{"n_layer": 12, "d_model": 224, "n_experts": 16, "experts_per_token": 3, "d_expert": 192, "d_shared_expert": 0, "activation": "clamped_swiglu", "moe_layers": [1, 3, 5, 7, 9, 11], "router_score": "softmax", "normalize_top_k": false, "routed_scale": 1.72, "balance_loss": 0.000542, "balance_bias": true, "init_std_router": 0.0245, "lr_router": 0.000454, "n_head": 4, "n_kv_head": 1, "head_dim": 64, "vocab_size": 4096, "norm": "rmsnorm", "norm_place": "pre", "norm_eps": 1e-05, "positions": "rope", "rope_base": 10000.0, "rope_fraction": 1.0, "qk_norm": false, "attn_scale": 0.125, "tie_embeddings": false, "parallel_block": false, "init": "normal", "init_std_qkv": 0.0212, "init_std_o": 0.00405, "init_std_up": 0.0212, "init_std_down": 0.00362, "optimizer": "soap_variant", "lr": 0.00406, "lr_mult_o": 0.707, "beta1": 0.95, "beta2": 0.95, "lr_head": 0.00571, "grad_clip": 1.0, "warmup_steps": 200, "schedule": "wsd", "decay_fraction": 0.817, "decay_shape": "cos", "final_lr_fraction": 0.02, "batch_tokens": [32768, 65536], "seq_len": 256, "doc_mask": true, "z_loss": 0.0001, "train_tokens": 364600000, "steps": 8006, "dataset": "wikipedia_en"}
Below are experts of layer 5 (counted from 0) of a mixture-of-experts language model. Rows are named router (the router's row for the expert), gate (a neuron's input weights, with its number), up (a neuron's input weights, with its number) and show model dimensions 0-223. Each number is 128 + 32 x the weight over its row's rms, rounded and kept within 0 to 255. Numbers have three digits each.
After each expert's rows: "mostly gets" lists some tokens that are sent to it at least half of the time. This comes from a sample of Wikipedia text that the model never trained on.

# expert 12
router:211156124092095179136106142082181146140143108068130135151135151155209128120158086125103147129165121101159089116105118163142086124154150105132138091189170118167156081098094150113036141122107143061101144129167179135126156115069151153083147185113156121147112117118131111149113115142138126095190123163167115145084122134136122089130155109124084069131152158111118064159059127102074150048091164081146095106125077144105138133109147095124100062158116112108103155182112076126076106111110152101069135133157137112205105126124130172179173085137108125176193132123099155120180117160114135145164121126072109139091180173135122129101139159091121171127139132190152153099154123133130085190075
gate19:145147085062127137117132125063163129156112141090090169069123155056183109081103108124152119154114138128195122125038083139160179109135165124169095089137106083110063098136118112142146135146080134101060131094100133077167160100139121071089154126078147149083096109182137115079101115099122120112172069082160136134098143190159091168120149157101098128104109142159132148112095090144132191113094136175095183117094153124092126111147092094111116120145123158169122114133111091113152110136113106081184159081072122113121071164171134155102124161110145093135140063106103136099069136083155127113157140138129113115086046130158094121179143120102117155108081098090175202159113101102068140170125
up19:184118097098108156100092161126124163174127100133132135097130133111100176125170052098132127094117150183153120056112142141088129092133135084166091089106107149094113081124154114148124146101124089071097133091133098073141164081159128056131139158131129093081183111135134096042088148149164139105136046086106147181080142136140152114170204179123136171075125095199162134128139114145115191088120134139187176109148129133226082163127118152139085163077088123144149138198105108087146089124143102095135134127091154105105137152162106116069155124119170125158115101136084116129148113133137157132197081194119154148136149134150097097141089193121117142122124072136101185127120107121170129155111
mostly gets: "ctions", "ions", "shire", "end", "ology", " States"

# expert 1
router:090135145108190129138156162186140160142102077181135093101126136085089131129114095114127135100088129178056124126114098067162130093138157112093124111147124116143126144152082102164168125142097127137146087125069105097118202096162104143164113164088139148074105123081139144147155097174081174098111135061074105145120103113084133129129114158125163132091055111129112168110156130113181124138052165183101102146168137088163141198124159194122133158124157103112159113110102144126087121121107136187124182151117122143152187206124093109079105153085149127115159074209090087206129129120141132187148135116185146170174091131119111176171149132088166135109155148110088129188129103121160098094091
gate7:146126119044117044107087119126150105117133115052069158099074139148136131120078130103177189126125092123108105102103115079150112184045108129148198155101162103051138148101102129203104114144121130160132079104108092121105121161157131115147126161125140055154134127109165154122125103165080182144132119155150154118115120087115165144109133094172154082077164156125141134165124142083130097119086138072093143151143192062120138146112134129101078115150152118104114132123102104153128174092095123143192075151222122095128130144103141181108146065099095187140132099141088165171090095117138115133137121169136106119136090144108055142163119131126137146035132146129124082114138078171168117089128
up7:167129115118085104085095151081117142118117111089076105131118140123101146117128134101127174105103162157100126090013149102134172145066090155164150140108117133093150160109118082191088123156128182150131135141081059094144134155097145144189157121107090074136123115044165172131126139159160175143118094147130186102108086102093123132139114123162143073099126180119156134156140141113089064130075129097084148167125154131132092168129139171103067147118116102124115171154059117170098123123085120131162149120196162086103176162124160204133145071167124142120168106143101174176115120093113073120119206171152161126135096118095097119114121129104130131072119067169087098119077110176113105076114
mostly gets: " im", " Em", " dep", "elf", " sett", "em"

# expert 4
router:103108121157090152112115161189106102141140124161153203134117116092070108146121084137146121111142143207092125111105127083109168124153128108120133164116107165125123138125156103145119137071191158116153152091113069048117147157134171143111113140103119094114151150119122109093168149141125224096160157109107162090139113086097135131195167119118152165141132079117135185100144128061114136092125142142138070086130139087150131128134169137145125152146116175203162194123197163152123081105135138176111108142118142115119155175173166145031147158139172040153107139191117138117120159151135098138114114152189113116105140153135166176141121080179140116072188205118109141107106125163187087079110
gate21:128126088120130160147148124136233157102157076157167101186156100129129140118130049191180104149098126136142089180142157127121118136118131100108120131098124082170161087117123125139123101086159128129130097152148141145138131169145152122067108093097150166101156095057142127115104088109112211112102126115166182105119123196102119116077100151141131176131159139105148110084137218062101153114164124129126102110196170148091139137118108158183186133143167156103124117077114146179064088097137116170132180135152116132158089115130182192098107144103169103109163120104122179117147132056189125119141167149083153150139155148116154078095123170157096090122156174108144121131133213075157121167115
up21:134137114116117142130143089124184160140150069157169130148128124112150115113162108139206102175114187099147094156112157162098084160088160165122148134152112110158122113120130128154092098082134156101090108086115149121134141173148151087122129066136147114118152134067159076107146082054146200133110155117122188112136187162081090118106143126136112130163138082125106089046139187110110164143110114104138094137160118113136084133118118190089162144151136123142138152147135136135102085138154134104098124148202111106138069090188205156090133180067175139104152145069165155181136142092136049083137195153114094179149165145104157094118101141134113094138138160180110103122153222094146139195159
mostly gets: " had", " has", " have", " were", " are", " won"

# expert 14
router:096102149162173148139122119092149094132146159156142134073125121138132085122136161170132158111057126140176075127092125086128131151140118145145168125090131084128131112122168117211130103183104110151142153107127173141083107094143114103137109177088137106162133135108113128118060106157071123161079160056103138108106145128162158095112149158096137092147146107140168120068133138140146146168136116083168106142072182135075154184109115072133108079153119153161155201094164158160107105086133135147065074128114136136094147154120140086149103071138143112090128120094197139090118207130160178086068169125142154121138049158129035081148098112185157137115053100100113163145118105063128138158165
gate4:108098079150112110128163123089130153145141114112134122168111136128099117105140117073142195117123167138053153151153130131083136181104108142124179140099158077175122122132165133190124096140118084129212099114098152160138134080161147135139116166129162081129090101100107181136123152093093136166134113130137131108205140076091104068097045099090141144199158177142118114117094117114170099119132156168133120141126116184075129110170141112138147155148154159150178120179147071129121178172106109143138081174139132163086135154121145085098147091105041192167125124117120072098109137075173205143054189133138110138152128106200122151178072130126141172135090164116084159109113101113158143150093
up4:106082074165116103156139145121079161162137085116118119105094155122099096113108069108177157125139128103073142130155137145029142186131127167134142137149154113166087146156135144204101068122105107144183109081095134173122136123143161110131112151142187120123090088104118190157102141100157169116153105093111163129217136121108124109115062130098141160160185155153134159114097130087174151151121170127172113123069111159058116077164137125143162147130142125116168164165139057145158179134121144095162068140168142146117139106118119135138141056058090151195139161158112091122115137091090178149065203138127091162157126089167090157151050126106092130122073111157112137102125122117148130162093
mostly gets: " made", " used", " them", " rel", "cted", " played"

# expert 15
router:115066164089149106177111146139125094041152124114128122126144077116133123165093107101064105101110186101081184187185104134111147118136165095105094139120147145114115072119148157128161155155054132162107085148087154155126132119142043116123146153112145189136093108139146092108174140161089096170100077102133163179111108139100069128129181208128173154119143141139170177176104088062132167156132148095111152122143067114170163143127109187091084132176137025119107116140099160109124107111051159068148130104090099157167171135161128116143168112134120115110179126158115133157132139110122113114174101111187123141077116098171130105147090158112125113130142105089088155104135177187125146119142
gate7:148014076115085158066142122135114188101146059154154085114154108092172146128114104154130123124157111083098154147127105138134119098179082086144113088125093176148152112170083162098137115147133156178127142114116141168141126073123098132195126128128104147189093118105165152137107138128118175053148111111150131156134155122127133082124106123134112116111143116146128134126157067133096119147188136163163121136171074126102181184109174123173096070156167082132166121148101148133166148144136068178138104162170079116114134150171168104153135161131098110120092104151170185153110115110052137119181194105153147155129134054128105137108101109125180100138149116041129058150124160085083119052145
up7:158066082078092156094089077152111214121134075185098088150134087099131125100074104153125143106173121138093133146162122177135073098160080087180107081124125150138153163145085146116175077164125135070105207143127137195102148092140060131164153142173089156132096085134133154135107141107099149109169114145163131125125160116124164068143125117136097160063146132147137173091146134126097114176145140123102131115142101128102141128153129114151108105128153096130117143154110091114175185143143082127105152140143074147143099089138171141155197215137133161084136116157158151161144129059064165118149161106149125157063158093122104166044108117169174135108094171073105098170110148112110081118154
mostly gets: "in", " Har", " acc", "on", "our", " Ear"

# expert 13
router:163126156109201156124090140126154115150099152123133113093127149127142117115143168126086100168088124076115136150156121117119117091112153190135048156195142145151109075197077151174112110109090086090130085133104099172121130121128134089092145151127133134092154008104109172115166139120119133175205155167103138128115183153095123136094128106111143117092074190158117158180095154102168058145128137132153127089119093162174184155163108118069157098122150138094116082072071123142095160116128149140152162098130094101121111112129074063064080136097136127154146095098137114150132142120159107165151182112158094111157115088148078076170109099152092107177134101126161187066139135125163148115180
gate5:197131110111159129101110138127119209113130100076101130106110119152143118112081047106101153109114164093159150155071170138092091163087123163084134142147236135184156085158130066100139120146107130061146176143142112113102060118095145131117182125102125104198158128093160146117093185072153162059128114144093143171146168186136108190151101159092081116127117117178139144117080154118110116198144097130128129118134146130095160154113123159081163135086166172095119100060129099106085122134111171141093162154141137136146058115172101090111129125123173083148122152145132148136123105143162067135091158091157076118101175160146114044124145174151129124161088118133080155105092145121120130148116
up5:085152104127170181109132109132138141125132129081127159093122127119168121127061101119147176138093166134130139168130159125074094185096095131092150150111170122106167124180123100136161091152117120049120133109188091146114107109116092117131161133094147090164130124084184169099100148103185177045115157118070114148148172178134170219142114131169117133170099151133136133128110202110136089215150115140122127162165122137148129173089090181094139137165159175145107134090101119159071166126140137122081206169142090163112109103172085080129121123163176105163152136094146139156162166144144089124075138117130113110088174121193090066156165144166167131133116107138059135135114173142180162082132
mostly gets: " t", " sh", " North", " South", " n", " inter"

# expert 2
router:105187125140159093141082147125149152143096127095119137196121139131126161105131187068118115149138151090178148105115163120153116159068109137134136113128096137092126149114140144165107128158117126203160177113174092128105103116139157146112093104188114116092183135098115124118075145123112176156107142137138090104130165041125103124162188140116142148165213120101127088092154129143126083189177051130179119162183181165117114066148169109132149086105124079164166131165141173097175140169172129136147132093126078136115142101186144122101155159116135175126143116130075073059129139163157126180075150128039076082138202125120157114137147075151115193109185141126125132125088116132108133105166
gate10:121162162124103135092071074100108142105074074103109172104149112106103121111109102132152135095098134090165195100152173118129153161224113151111166121070126092100135108140072112097139172129147187190132147094152149133158149109133121112123175197157049114159144113118109097140096110145145171103137146115129154093120123129181146136124141203144167164104134093105135112143101139132103111112123113113104185104134091114150122107144158154159139118134141118157149143128109099101152115127179105158070089138129120154098125121151156165057095132149177144164095117176106189080143134076163103181081116154156097103082219081084176096141162165083162137099175119193148111068045060114101165142115
up10:135121187174063122133124040109106093116076107148109118154118169114075139158094106130158147085078121086169124112146136163166127187173098202173124124112152151112126106167114108118164199147116175135164101080128156143135178086134104118142116175155103138142123116127099082091131200100136096067100111157154101180123083103140097154124136178101113118110131076141101124167072124113107169097134086127135181217110060144182140115115155117161105131111171118169115175108116143103108099173121098094097156103141082167089061118157110134094154183136128183166169160170131121127184116092164126121110120103157176113123195069118104152104152137132124079126102080120086080145090077139132120158083
mostly gets: " the", " a", " that", " The", " an", " which"

# expert 8
router:124111167123150069099178086132129148134102150145042094167131147155127112092138142146176153087107119145156091191127137148163131080147057126163156104111095154148131144091171151071106125149151140137102180137194160123053088084077136136120114117175067109146138098127107109121187140107071077139112126095135062140139088168194158156091107110129143127159130110174132085116111162198145089100129120171120103168154097163111146136120097142098137144137148134120151153099101138103111157158142158181147124108119154112136131107078124082202148105137117193093107174005108076149137099109073139104135183122106174148166116126108079148130171123115099123151133113158116090123124151106052189182144
gate6:167134109109113113088114107156085134101071100162108050158180095145093102171097184150081122145102123093110141100152087158128156174160133074154077107155090106180111114149144114083140100151115174128069112127165118119138106133057135087140122186159095077110130123104125178123096191112158085109080095113170157095123091147180124132147121059039125117156125100144229164104156124122128192094107124121083088093164110114100122086149091127100137179085141192175131129103147159141128185139119140093165151121177104113156102158102083141160088152095151124161141143154182087169137160109147168134169157148102150137183116103165126089183103121115130142128179110138106166103060146088102151157139
up6:141192107140112148090119079090088148097089088125101079145147111166114139142141175153095083094117130075137163127162128098108144162099133072114117102150136135174171125126133154081145101107119151139099106107139092109124138127074123093110098167164095076126133098106126167141098194139115040114112067099139117114130114124143136117144185088035130091143131093121185144150122173147121195101104128126081080103130151098119117103183097143108107145070171184160131137072111118137071162194142110078143134102157130074176094173090083147178073119146181178144125125107188137132144141157142179115136148171059153168166126088118114094169141148092152184106143092138157142125042132128055147140142
mostly gets: " MPC", " species", " Species", " ·", " Che", " histor"

# expert 0
router:103166088124107147088085142097128079069146094102127121152159127121190138137171130128112163133136104057139147171137129135144094112091133091154064099096166113155175071141093158138169166085157110110135122039161085164215149126117160133113159083169175102138143098147140162120177128111145100120154106158132148122163133120099077119117134098105097184108093126091110169126076143139053136129080150133077115103149145191202107104131121182133151127129151153137113088119130080131185169126137057170139139132174137108057096125117166166144137186088138142114094188140153098107101087104158168081180122116139153130126126148114159148172212203142108104153114087098193149107121102107161141107093
gate5:151140139095134134118052155124135147121107106101115231090168183167060089141148118128173120141096111166081167114109210161150144085085149085122170127161195141113112179101138124097158194159088154153147133147042137083210099134128127157135101147094118092106165133144103191165153074111123144083147120098153138124181113145130172120051133113070106164161157136126106100095109091115139143102124127117143082159164150150138162119140067136110130127140139124149162150083127103175118100142127098114173135199091086121089109167104104144149119092150139153163173141108130125165129132135157159123123126064179121132142227156062085117102105178168118136180151086105139111115128125084153127102151
up5:122162099129144140098061123144100133120117136070133158100120141156083101152080157117187116152113172122149176110089168125155129067134165102114143135151180160068118159149063136125147198146082133119180157113051135094150124107078110144146136183127152126052152164186046134180179071100060146110151148073134126157150140140141136155099100086099072122109106112105150122075141116141164127092128146102099048126182131087144115090112097162114121110149177128137150189121139118151124101103148090113117111179109143110091133171099118184120114082131088158153221172128111181138117131128116145119142151095168109141136186181024133134119152127117099119134165086108120140062128132119162121098122
mostly gets: " K", "\"", " Mon", " mon", " Mor", " Mal"